From a checkpoint of a small mixture-of-experts model trained on Wikipedia.
Size: 12 layers, 33.9M parameters.
Below are experts of layer 9 (counted from 0) of a mixture-of-experts language model. Rows are named router (the router's row for the expert), down (a neuron's output weights, with its number) and show model dimensions 0-191. Each number is 500 + 40 x the weight over its row's rms, rounded and kept within 0 to 999. Numbers have three digits each.
After each expert's rows: a language model's description of what the expert responds to. This comes from a sample of Wikipedia text that the model never trained on.

# expert 9
router:535516497490558483504483482527517542525539485456447492462464520486445542473460497506549541524511497525529475458559460493485458499416484467493498458443438524454513501507553458424510456516485481518455476595487555466487497487524464514538604467457552477395457446553514410502460544507520473532484560541497566530547446527504495494513438501518504555518499582455406532501468500480577488600523458455485539549555496499512487524443515527479435497505501577520445464492455571442488503518477480472433570430571489504563472493526464495471481562478536436518548467482541465546534433508546450474
down1:566514444482517512409514492475482516457581467525508452481446478474486535511522440552482521575502495549507439480508442519534531445498530522579528533528541604462509516581466491464487526500560541532514477461497493497475589502533501463547503486525472553481473527530527496498458461514553530449459531570511491507509430431479537498600526495482388531504510426457572435522503531489389502442544490421491476520453474499511490513528512529460563445530561474521526395495536548516520505537538527474432546467501516524491521511505525470501547597501565519543493497504513523490494520578448462487
down2:535472515491446493449461521384439514519531435517546525440457506440463544453509519516485484488489531441540487534482464478436526490454500554528421509538518521461435551487447506486483439462465492559478457510416475476442461553500468512470546490462537527486489442530491480499549476507464497522447564476491502561420535512485488560479578486487428603544411538460563397490510497550481503483515468528487482497491462524537549513486459537437560505543498524546458539471454511448486502433464555551539464529436508559532496478537528554511510504543522474434541528520498537503427570478461426511
down3:457450416492588484459482484501488572485519540509486475529510438473553505548474464504508478457439470492505539532521478496542495473490469453519529497436526458516532535541504544445525533419482510459457522479539498505428500529483491508452458490386457490473527475510506507488495587480541534445520486553543523502518483567487434493475442453469484526499444518524495574475460512508471480481514402520524492520490457563538438547483527518393480485464557485518484465530558512500509368489558505494478529528484403502408487426490543500542496540473459444538510546569457437424479468558495546441
It responds to: Words inside quoted song, film, album and award titles in lists and tables, such as Best, Film, Love, Girl, and word-internal title pieces.

# expert 13
router:548467490483548473521506450508548533480459535498517514533592509490514562472481556482524454498514477522514481484530463491511476516498448545407424482456476533506482513459509467507532372478540521515484473497552558489517526476472489594532514543527515491414507465508470527495493496492489494668587514532504504459466512476543525488499506501619566508473449473415501472444494385525520496504480512489486531499503432501504536534519437482458356482588518563532498493500446558524519536501482489510484499438596507556498475482493462516527466503486485459510524473478462536547546485491463504508
down1:480508557479436463495548485447528472503477597523485582495547617545539517475531516506523494514447535502537502514388434493519460508554450486495487456492462500532493497505459544452462549445522506515447510468438479472465493479405509482492480485479533539506487484496498477532450512499477478438531514498461535510509513495433470542601516510517508475507512528518494464499540514499554580417441497494461590496543559443523511508515455497536484545462482549498500447496462498499548554600520510624486540499446461527522512500543569429516501527505435483520553558562584479528561485547447567519
down2:475471494525497543531481534496489494575494522491500483478538509530459499515528523511521485519581371476465447493494463527550444519514516509471490494447466604508557449442579505544474480462526539458513464487466370436445536507434439538492473441491528491543433567420463437505501508563472511419560492510540484494468478479495495563477494498522541523432483539528566556513530517527454524538444556514470424503454485484553464494471447526499498523463471415489528544488469478572500501556513492558488471480523467451470520430463550490485478509553515421546486524478425528460497536432498484439
down3:485506508529434505481519454556538449509511510459504485559470562480512436540497487443561545529488492539456518421454534456518437532517506508450468427512523545457455453558473484377499510465488538508600469571469487526526496483478559498594528466509520495571493521460524506506514516592531505482506541480482484525554559411452437437436441535497544513477515469504547489446525510477442498543524471540518489549497499440502539489493521528566455446540439519479478459489443451501409568483530484511526456565468565421528576500519515518514587494513443443509493474545531492504515452485537527486
It responds to: Cell separators and numbers inside statistics tables such as sports standings, squad lists and election results, e.g. | 3 |, | MF, 1,871.

# expert 7
router:542450444454575466503574478518470464523499562469465542488498432480509548455471528486511455488425498495449498519532511447445499553538468438449510444508494570448485493466550428442579486439514534511484514543537528492540506540505482589467464485478488483479527477522510511476481529523484500498537559539497516477523443497507530536554466471511607507463519517445433564454484487458500549432458517411462540531475508550542472539524484506408431500498500499545405438473468559486545531519456458449532506469526437517559472465483542443522478510487472488467559516561604422516543524457520521449
down1:475488465457495452495442497519469526425519511445525546470560540559508464512517518478525455490521501523543484443524521522503468482476468510497442516452473487471505511525478557491561488487411490480478560481507491538543429463479574435514600548478505501526486433492516497589501528462489473466489440478496467492518413559460439486509536472614479494534504483574425443506480622454515431462542477462516526539487473543466485435525534454505522527530528540552517476478450468527513508573447483413498555501599468535518466504555452409461512550521524555468569502488441516527543521490519473503
down2:511559477499531467505473486474469578469524457496522494462534513439455491485452491503535516510515559530499477533473495539424449442510461538446547464519532454491464485474511464496512491515459544526403545499512475460533460507483492514482566541518503504591550491458499505534417436472504449530488473493478479547444507474620443494451506422693528538554502523502525449495509487509468513510483486525473438472527530514548464533472483465518431502433567536493489499492497462503541550420482542458431538449489533539444537522515491454523493470536508455477463489473455468549503485636532494508
down3:471525516499541422452443409456497455487515516561529516485491434510484531520543570566518509514519548482511458591515540497523570465489460449541486469532493485461545536503429495469505607480518506467474470566513493538439438513503508502505494516492502462539479522459514541460471537501491477530512583504581530543541505490537487538465525510378547468442554479430531507472522459424498508494485539445501545480506479504491497511385506544487485529474472502526493551511435555447619519511500492429452477431460440478532515468496511476465502513483509467512457617522554556530472514535502423465
It responds to: Prepositions and articles that introduce a place or institution, like in, at, near, from the, and University of, e.g. settling in Knox County.

# expert 4
router:604514465523579543450513458480499515481493522524527514594520508465494489457478521509530496516407572460502555468537437493468406537442472529538517499450462492519409505482483520489513522522458529518484512547528545505512484438475482486475502534430473587427464500503477548455465546536524445558500526574455557469448442440526513592534430487531546515429460517475428484541458540493524539576487498483506479517528498535474559511507458516535424505469475510493496488488468499517560596486548483521482473522541517581543554445519490468490482518496450516524591551496496474533535525490487535390
down1:483506528509525494435534455489499463443460467416453493471487425478538536478494513514556489586505521480498539464488493533513543512542475553539509446530485512564519476526556572513522491555470501476522471514462499448473490588504464487465500415477448519499491514520463569528554497461439427498457589521382535590461474458492549470431525503503528480504477488450484484533510480479473567528481464535418491558559465450454532509528534491579504544515527456611446470442490514495563516464478487550502489516548397518485477503560486563497523537539485495549472537478491446494570495432523569519
down2:564489501537499482554463527467550514526542511430424557512587551492479536518451508505516542528472503576516489477470533499587545540482494481451606536560510506472495510492498454483475488481485466527494514554506462496515532599495509532524530495492531547523573422567477396458482520448419501476517527527493489542521462464566584475510467533526569550489544551487442459490501560464557437473553525469484462565531427471423480486487489480474529577503511515487485518424513470542435438506493462527539547487477456488453594449498562453544522529553536489499516460528485429481526488530530487532
down3:526502419474553504538485500464534539486471537496500503500573413521490416490441506465517527492446411494491531517519512549574510546463448523493541477487510547444516504456496465401418436472586522473537582522527509487522559505501538568455567552449491513481490508545552495499501484496472524534604475484513526546491494481476510543481522527634453512431481458558548540491541441521560543501505518465498597507515540463499495486534495467498488510521526510554515497476463505452451485495520543519409530510469460476505448523535454498484487484551559438429505529472576516471566456452574494503
It responds to: Double line breaks ending a paragraph in biographies and articles, mostly before a new sentence or heading, plus He/She starting sentences.

# expert 15
router:553483456425567461453489504456505505505521552480477517552540495382441481516503547508535426441459557462508513424502477414462483535495486479497510465482432531482518518500471470462534464484451516551487529560466540453552395476513457463452529512452522502472522469530544509465462511514525498590555552544502473444482493428516537501552450514481497461482417458474422529545451483457503494506487453503408504515495483584487559475511481486461482483524447552549487522566504591497584553494477475499503498450546468576518460495499559485535477480471481441486507539546514453526529416535526461442
down1:515523468462490427407528482502469552421527508557413556488514470506515475514505436527578476537454501440566435574490536514447496484477502437420497517503479472505565527465495508517519463485491497495474488488483486526525508590482509434468466565516532474497454412456516575464455496480466486463525482381494510466511470520507497495495506477348538491483495525459492478454522546510460481448497478478552448497498508579508504491444478490490490534561433480446483482482473540466527457473426483529451474464425492541532584533497522483498553439486501580424466532544462523554507533477505445466
down2:495462555549484531414441504384518556517416535468488494552463520460573522453525479570468488423437496490494505542488524527522482539487536525454466554489432524552504512483502506530477562475500533505455466541429419517546496479457429470533456480469484548485516476486556524601527515466433460498525532555514574486536446541490500526517470478430510475505489490491507533579462493488512489492531485493519545464504489532414514494510493561525449509496510491455465557460504561487530502538537461437520494511456534537486547545436493563620536509453520424554447502470501508487449529479500526382
down3:506530458529489457460491502510517554378548559551459473502486530467503546450495497478391506516513469507524508463440476574582515520542530504517481488528540549467528542491453529596470514519502534496487548447521497405536466537533499440523538488561558431488480486478492528485496515551483473533566573435512532550484500508507431535520502490421488492551485422472570454507515500517480447502535530505508432431462476527596456499518556512536492480491529505520512523495486523471450549527519494526544503485409493534537444426608438504451526503486552501594469543570446527482493496455520500532
It responds to: Function words that continue expository clauses, such as which, that, but, has, can be, and it, plus adverb endings like -ly.

# expert 10
router:474484517465541500439537451467455543482444492438468503545614502500446523488400511452435538448477580459469532401511475468397454490457459490480475440445497541484565511502565481491457488497505522537469500489495549497520510481484482456438570442464482436493472493528491424452495506534521489543487523533468597485517459477478533562475468501522494544494457542491512531457436433446543540549461517456461538467535539496511490503482476477467434522544457526538524457511479583473626493503476494580444527470498457492526520476538499498541545471454456489468510527505497460524510452418510517428
down1:491503496433479508489446438556493545531463481546502609507514457503506500417539514486493555547440501536448505481502546491522458497521446456518455501410439501504508526528420462487477513539516453522524584492467516465508514467496593505598537491521465440455464439549496499475499539467494499593510468537522595550491479505442402497534445532536431547486453485477555461542536494565499519484545530480522487494456478519460451464474516544522466500456513471515495500471421545549488571462453534596478528482506380480514451564485455445538528465500476491478487511493527510440499432466526469498
down2:458469560574484453501533484518570385527483514493438461420516443542514499425447525467533469449509513542388449544460542543534608505545425537527559536515538555512515500526517506413490540411558541506430510442502497520575556505498478527500464524555529505488466451483487512453492522507565517507521533552500503552505545493472517511491429452446489537475523492515475456560459500482486472480529480448471432536493518487483588469511510460541488466454524542514490496498449477550512477498524527428523491442551523486491537522480466410412461468495465515486501487533529552513478444559555469538
down3:465486525589557522445499527578485503498405493480472500515521430500414482473485543385422480487473444454532437549476506524521521510425531443447494502537508514451503470467523505514490454503530479498514497558558461614492564483479620555517452472488423472509531546530478519479503490521596503487455500515449514491491489529460559475505451483485484552471459554462443480452464478406521504525514577481480471477474422514556491427506475501416520479482470528527551516480418475526516523508533525502520557495564503509512464512461538498476512481434518459450498554466543507427512502442520482511
It responds to: Number words and determiners starting a noun phrase after a verb or comma, such as contains four singles, had two daughters, a, several.

# expert 5
router:533490523487537544477437531518513481477537542480526462484513479456436493502455465497532461513440590500458488499587470477459434538487539497539467514548470554530459498490475507476519453502451554539439468583487566548541480432480459455483505457523449522419506429508481515522430519491488464498505525523492578459503496595489531541560426504559559491500432470421478523539422458519496574571467537528476560536435477517473525551511501532463459526504547523475444514516477638496498514466507517497504530498553456558495502441503529403527485532504533507464589513500563506538534458499532468461
down1:508453452464532567486498472535507511555483530524524457441602572564527528423469558510510497552475506507497546501446404423511406489483489501417477514475476499493472479457533573481492459506427499509544489447454534513524493488524451445585534475556495581555551488512447481523509530436538494538479519513482496477516502442528561447468503468597487486562487475509492522474584507524507465531495518511455446485508476495486502497483403471525491485532466541434505518505465449448445451526541510579467549499523543466484554582571454509525419489512459574540504549497473441551511497476467504534
down2:468506510544522490515526505494570416504517479561510481523501560479468537510576539510507426532528508490531569582447509488468479566517479505488476476438502466444542529522506499437515513458494433464375497512445524441570488462515489556557472461545481491471465544539557518536471479495468532416548543517487419514527496517460573543492518487415494552496513528540461500493415499556577462565501461452491497455439491494439540440463484441516488490457566533449508490484505354452446531496517459580496555507467515473563480462499534452519553501554516513479522482478466510527493486456498498491
down3:564491333487524513418490566491482550495541517458523577475570484448574438552461484524430492513555520486538520535440501496545559445473431512431479446504457491512450482502480466561493540549490517484518533452545462482470435491505475592567517509448500540543497503486525461436483479499494540565458490479473530426501486556506470484521533597509526534501453508518403513501565557535483469549531456556551528502487495559535504448509523499490531479535518500505529537537496491479538542438446513535455510537443459545458549477448534528516496558523535458473482539477480485448484522551477525443
It responds to: Closing punctuation and table pipes that end a sentence, clause or row, such as ., )., ;, and section headings like == History ==.

# expert 0
router:481503530470528471515577524516480474513512461515505512521513518498480530504508523483579402468539564444492495453486543503487483529446432499489521474502431523509438539481512462464505465548487482493464416568469530494551414454510503591503533534512491516503458497567570551451512482472481454569510574575478514446458465514520490533496493498542534476525480539490411506500444426558449533489445533519468530495514487518521540514385512464536489449568533539527482475540484453489505588535421524570381532479504505460488523528529528447553453499487494421467547578512532439545496447464450483481
down1:445493578536586554579481435547490464443489448498512456511442444440561517587511508495473509528507529491544526497544560513530531506527487494444586449460498504500473539522486540492449511551539497514502479493478440537530488518485518549534537474540511580481501548526403479504468483413482510482556522453587532476517527530488509524465550479596550506471507431615429508482517515503562474478500462470438414472514531498556523524446457489476504529500485538480519511498453482489530536472505529553531502550507564469456441471501505467465440524572467579461427501466437496538489499497447570523
down2:465471461473508425473451505477483472525464541445467554498478496465490493505538535481555463502537484499532427535554461447439552556614572480481522552533518552520524484486495496517494500561461488513516505503519478596525515574480453513540489452478560500585476490528509418569534501523513477476476491483538579520485430467546613486572546462500489448514527510484456506486487511458462503570453501480539544486488492421462510517479573496486543481478511500547432547446464551553509470464517583512465487411525522483499511467481422487478575480481502569475479441514456530501518575593440517524
down3:493489539482494443511481512519556493473535571443491524563468475502496560497529483437445608522466565512438438495488460493522528474492435495568496521472471546551472496516448524530555503416495522521574408550476552421500434437481468535521517446461441495485518570453505502464520517532495466522589499497435415500521535535490550528460521511420485542470464498496425483488499504459486432500543522592500494452485553498541541492455474512522472581498434462482496478465605449471474502533449489489535556529514507510570485504485530458498547515501475494422537497499520569455451523566491470445
It responds to: Mid-word fragments of technical or foreign words and LaTeX symbols in math or chemistry, such as \chi, p-hen-othiazine, equ-iv, c-otton.

# expert 14
router:551489518500504496480505488561521542437439515487485512528508533529445473476514549507513491530488530517509502536542462440545550536500516469456571419534525535553456442482448443501519491387434545542519502545468464505481538538553474562454482470447522494423493536442532399453479567486500498560512512564437471500517513573505512540508500548619510491466409531488521459479504507498505511550464433492453509516561469512515478466503444575463501516512472496502450497540450515475505521466408473545394475506545416478510479507496495453469494502545467468481521497537575541615520457521471471458
down1:502456528473475554513460552504467467535535510573447522573516467431508536452419511489520458445452504575463469477522568502480498525580528509559481490533518551490497519478458509490561468568575438476479540495490518483524567451512468441497521449438503522518521470491462476559460459540474463554482478490494539438457574478518506477532469451410515412575543542448459598488526506482527476451475473428544459505490535473481503458528486485461533549504581483506544464508444536477485414414445475440527526497441509497520540559502510537420521488538514503518543548499549511509498441445564472524
down2:466475584569538499529500508498451468448493474471462597463543496523483493522519535569496507530498522513476438432554495540552430405475495464535490563538491477525480525471531566454443497499478526512501482427475554477508532529536475508455516546504522473492597457451453529450563515506523395536558513539494561533514474531492471506508508464395497527479514519545471425551509489534603490497488530435476470476495448463442508469499388488439529562506446533553486504471575515519505568516501526483515503489461476531459492512556499487544540487429543536506555553487439508516459467463471411483
down3:472495529437533478494521523440418564543442564447525470596521508434540521470500474485501512525511509487501471493540569461450459422523529524460492569565466412460514470484474533597515493519544526476546438484489487470488497539471552506531552553448488546484498481536481439485533557443513513559499472562508408455524519505533445537553531555516531559545529547524430408415489553527544449488545520521498469484517437497469511552507485470505565475471523585468464475534492505489476547435525443496497534481515499460434456507427561565482494468520467487512543464447481444448483456526504525511
It responds to: Opening letter pieces of words, especially n in nominee, nuns, nephews, and capitals starting Arabic or place names, e.g. Har, Ad, Vegas.

# expert 2
router:549568460489534495484527448509517528423534575447530503544493528439472508471493491466500469518488472507480542460501503467535458500574468459413532480453484523490423515481516538447507416534472484550455530540488488439515450479474467468457531499538490492423526511507530484491441452486481524614515476444453529411546519540568510526550483458587563533487472533488454515428435445499576458514449510584480486494538480503459494415487494515450396496544534512497507461492529502483505498440491494545516542437456492473482500465510457534519546550550466501565495485576530410578556520485534462507
down1:486536422504441572534448437508511487581515454449496496513522505540487411536496484542534500531505536478520522446500534479524515513433473501578502510467503496550501474481414462565489425466478535480492503452534549520491573507526483513475518487564534486537546564500559538462467454491561465518507522559520461509452502530489553494541492538568535458447536442520456490509486466558618528529492499541496501479529468570497552440578505433575516474584536515511510525505494582480548524479544563560509472529507533538467498485421582523589501502476478579454506528460482549499495443576519484479
down2:481475531481564490531488512452448432489502561465461554488509534432514547480523531481510483571448482453552493537428499506566490529481588474556456446474496535514452507485435554474546502439469510498490480445506474505431573508511511437464481429508463544519541502444520540458557515523499550466533517496445458466505537525464490454460450521495549518527512562477533545545554541532527537502500456495559478481535575454485440496535508531477506507575541438475531481480567491455426532517531503471517504519601481550587532499479484536404461471526475515449514519442476472411499570540431453416
down3:475500567467519526523468518510495499513465443449447504565528473522493514489462469467569509448557491491578437496470454500461548436508602500551439494522509538511450501519545474568522476493442562442481523511548395569532474485479504481568512562448475511537441513535480513486507523455480557472510469559487516472541556503417434490496485586605480587502503505554503507593486525498475509540477542504577542534493488515528469470493464489444540478465537500501498508481505449403501479541436507424458460436490479512443451480501483475414470462465498530429505511461528461496533489560520564491
It responds to: Opening parentheses and dash-led field labels in seed lists, infoboxes and results tables, such as (quarterfinals), - Directed by, - Competitors.

# expert 3
router:559494492459539441462512486465505555523459501431492517490487506450460482478459525485545459507499434456475454496507495439457499486489483530442504522468541546489531547462492506419494478472492531480517519575414563535511400485480472569457543488540548508417484474513542494450512509468560449476518500503488581460530423593531518553534429516501455522497423526449521538511465558481550500548419472468451570451522503547523498481542470528430490489584492566526431522490490471510486508586431456546457495485574514544525561432537539515411488504464535509462564536521501475505519482515546468452
down1:490512543506434533534455455536446467553508533447531491543487426481523426508483546533470484492470471481555469480534565465507576538540519546516500491501422530569487532488486562534569544518528468522527467586512530580450541480522484480527500504483485499516399537444472477488515486470470410524516436533484493479469480525466533541437490459393403469477531495541507529501525521507454477514486476513492446573555567545472522494480526443462426490571463387517565553486487484470555518516558457478587560488501494463514510490529503525487545551499538532445508550583502518490512464504537574492
down2:517559547505454527431482538609469503548522473560507455600489517509456529517517509522480469505510472491470467472497455492512469516568494557439538516464496450519450522523568477458549452472462470428456461498571427446436489444539539497501439481486458489436452542549551489429549549527494479487523525555540498464539450442436503472479466476581472534511516476476467589495539447520481503464457493526520518509470481533554504536472449422485450447516492440546572546470526541523435482520500521512527470503537585512534549457539567525437482437520467525554513492467510490518504591503453430526
down3:535541513408575499472452547427445566486480542507536539494519529565533494440474440434543544486453424547451521517454545507531496513443447452462436493482488520578447524526494483473447473476491520469568478544517527522468496466447505494535465516525445490560536576409452496489516489515515554437552457421452472517483528550530442443442430515466426547547473501514484534485603524519479455477495506467473507471559549538522475414477493441507503549495518551464490518498556451518493490560481449544526480504540461502482494511449553478525433450486440466575498494464542511517462460491514533460
It responds to: First piece of a word split into fragments, usually a capital or consonant cluster like S, Sh, sw, st, often in names and foreign words.

# expert 6
router:461506379522486416496508442455511509457498528414536527562482484539488486446485497459496464469502535493419553501519500499485461480451466518502565541493437493444452565480502421450542497470452491607461542492444506465497513470489512579499531463509524512484475507556547477499455502497496516518521538534486531486473481493540495620570502553585519535400465484487454530492479516461439521559470549561441530488601532499505504473531436490522456524514533530473435480475473573586518496536446491477503586489487465564513499471508525494509508495501568486536454480517462421509534454453521558498
down1:470524440541552513492417528532537554485498478526439458439555461441614469491570483503413554480444495488471584486510497543458508562517481455502496567551532564539573484477483489444506459460523438427521509484452523482486440523453460517512471588449569500499517495517553554514476527506429474498506433443543456458550495580524474450515432537464486547531485520505485502529511550549512472540515533495477482570482495526452443523532524500505604499405510564485515482530473534520490512437513514495544514507490535499534532498532511520483514528536489525394549497454480539556505554580483516503
down2:457493472442505521544498530466526500492490456552477537513489460487520542545492486470513484434492455528494462540498417384545450411546477510477531587474477560530488442419503525552539441605472507533519470521516442556519532507526529454525468509542560535460429492509487551515483462460539500472533514527462444496479484499508445501521521511605492477502435469536518532469521502472565511498492523481433495491459515478489469547575482513468487521449492419423421530513450459500509502535488454405477573481523473515533525549514487433476455574506526530424438486502544571516459478424562504466
down3:509486490493511539498500547549516528492520480496496515514506481428488512506484485572511534443450497524488509508516473460536519506447506473459488464557426530494508452475505521527409586495557532392542493511480431520529581449496562468478486500505477540501535522466441498459518418438528523474592504462495524492571471484519478536565459476553556373432498526432480469469537478545530554547410466519467479504484536517447521511426464484562501499471540563523387459449578492534486512458510523530530487560461494494553560534461537531455478568567467568497507460497541564514503515522476499529
It responds to: First names, initials and surname fragments in cast lists, rosters and authorities, plus taxon name endings and master's, e.g. Greg, Amando, praecox.

# expert 11
router:546446484453511523474543515408566497487541565495528462536540513439477561531446460499546399482574555562511551501551464540511544528465492472454511532480488488497515521490501489503518463525498461498492522530475573489546481514443472469431478484504518513477496477497526501461436530505500457562534543483493564441515508519527503491540463508511565497449461465520556542477481438440561589529446447491470603526515451514580495462509545493423439434491500591478454481564496530496516517545504425512499548510515476430478488477533548521401536552476452452469608494509496515458510461448549521457
down1:516566497536493448486465546537506514576477485509489465578535416480466394495520446485528560556571526483525466502528463456493518375545435471525531504464489489537557466425542444485502572543491479544477443456529526483509397480427501517447546523505507535468486435533478470461509519515585525557537522432449504507528519383476526524455522433444488517442459497550528493537526473524507497477459500479499452562488524523476457449475477468468553517566526481477502487569538442525486537460502455537566457523518503538498507496504606548512513532460550463540557468493501504540505504518527525503
down2:531463565464506511508517563462518472500515557485425463470535457438528487539419461465500534453491533574518481567479465524490511544524488487504507512453483437519533527504471506496522492439502466510502442476466452514509525572458476517497426572457492523542507514524459593436454528462521556545490508536500524582530564457531536524562446421602492551448467485491496507537482395441518551519468517519467573512520480485464520443505457464503463524456530517507499537522448539509491527565471499489488509543451459383459517503483598500555503553518538488457513395505535535473523526449457533430
down3:524508447444487537516438462516565528484454463450515519511424515527525489504503533520518479509465611449506521535519528539507500513477498443426477370589520513573504530481478572554454602483470542499455547571522521484510427501516460482537439513440548525553459510476550538427505492462465549465485474503571466547481439523480535492477497479419565487429510504555551533493501522382455455516509432509535538512487533525531559475519543484453463537452509492498494534568459512500481479502472553469477471527480466474514502442533471506506504409562520480553441516461468531488459515495500502563
It responds to: Prepositions and commas after verbs or clauses, such as died of, after, by, plus raw byte pieces of Japanese, Thai and Chinese script.

# expert 12
router:505461451475543453514500410453450554502473450468571535517526572425502521529491462445516442496512507422475481526554412528507519481552463500481495476425443523522394519484504421486519434476432487528433531480484505520533481487559447483524527432413502541405467472502494494502511527536574500591498547550490537453530490555470509524462464546562477546451432497448508519515476464504551532532484494538430491483561513505531535495455485523511501500488458502513495482510466557480517538512563528452487548451491458553538563437528485470455454534515398509477525484471476540565563492503568531500
down1:516484562493484545465506531556455467543553520546524528523573511520496466519508419474500504529515467498507471480511520458481491455488509529485508459505505565418498543572528494508446510505568444489521530491476549522434493455512505582473507465505504527437394590518506515465539592481479486501455541527480577525487513540442518507536514472530555565468543472503465555471524496464485441495504443541429558505473483508518523437385539597425374497445510519544569530539524472515544501472512545510516581438500505524513569486460544507451498522581541535506536471473541527519543459485549500524
down2:484433543528425545555488567529547378470484611460525487508492483565551478464521522534547500494504414560506439512502463564467562506472511501459477471568495467466553476511501477491514493426530446431481530536559548490526493484505491488546451557518486564421511479515493461513479490523394525447471429509491505541513497496579493553477554497495502505509496534516463494547490540600498508527446452486494504546461446513390532562530390541485508461491482535512471551508504444537490543506529507474492509541531518488542458511586499580483478555462563441497533476476480488472496504458507508509
down3:548472477513502470550459512554440521448438481443543530507488531447446538552437520448512472537557545519452566498458530494592477516445530543522468534507518529460470461515520434534503517443525535425469523516468590509523514544451551492465537519435605573465491484452514497487442488446469485518542473487483512469513564485477568458511478484466514480525491494448528506529440480595506551566519576503466502471567497434432495538500556531469493528489446604484484516462568463465540487469472517478503596471615469526493542488495507546535524474514473499481441524547538440523501542513544492524
It responds to: Role nouns in biographical descriptions after an article or adjective, e.g. politician, tennis player, discus thrower, son, father, director.

# expert 8
router:577468496466533478422464448501483551440425530510498584481551518508494481497495537533520503476436568473471549382550439495452535514473447439442517487523483514490474552503498521453503476479564507578458476532525513535540548491516525500498557514488468499436472450519406530486485508535576442633581506571504521476514452470521471486532475496560504557465450494548461491478475401524571533481509494501441522568529470498526480498533476522493446464513462492538512513482509537501538523544526446485469458491494520488479534460507504436490454513464487544458517501517624491486560415481496552459
down1:551438488438476543519526477489512437553499570494500510575523447526514583481507471509569499540568572521453417523453525548530586483509570549530520503555460437492467445505524382420521493465470482432477478481418468505488467512481478429586507501483498473496444529480542464537451436450453483418530513506543558516554482478490548490498569480443475484493505467459515485435432465491489469556478491480449532537496516541574514510486479581541455472459526515452564506455504477466523502480494476492460510510499475499522460506541425519449520583468485481509524467428512577480487471480507519548
down2:492487472471449500519509483500447499514498448576412472453552528488499485544407523521500523557536503537484506475540485513551559482468569461511536494524561441481496462490521536631524423463545495526477475562540498448500494431466466460476477505558480414484522471537555482436556536559513441467498465406497469485466535517452513470472510543488545560506504528551521515529499532462391393517556443492462541509524522484519473499539483499477535478471513493476539430512497479516528554527513531526488520505483443590412512479491411477496397486473491451496496465480466511433485484469562529448
down3:467504515500459461464487463470489480528521499402531480442508402480473512500477535578563519525484483454518533537481516566473469442430477543532493408457501558481491430550473474504414513477452511537485534507478467558459463499507470483564455461503508480538429514588565528497552441563571546403503461538447466558506477564514490545470472487527511500484510495498541549499504487523438529536455582453410492413568492484428533480471457563539512549492517475462503481490501495467515494494456538493525518424492461546458550580484518478508473435462491484516514424534448496481476518458487432501
It responds to: Digits completing years after 1 or 2 in sports and election contexts, plus season, round, tournament, e.g. 1992 season, 2012 draft.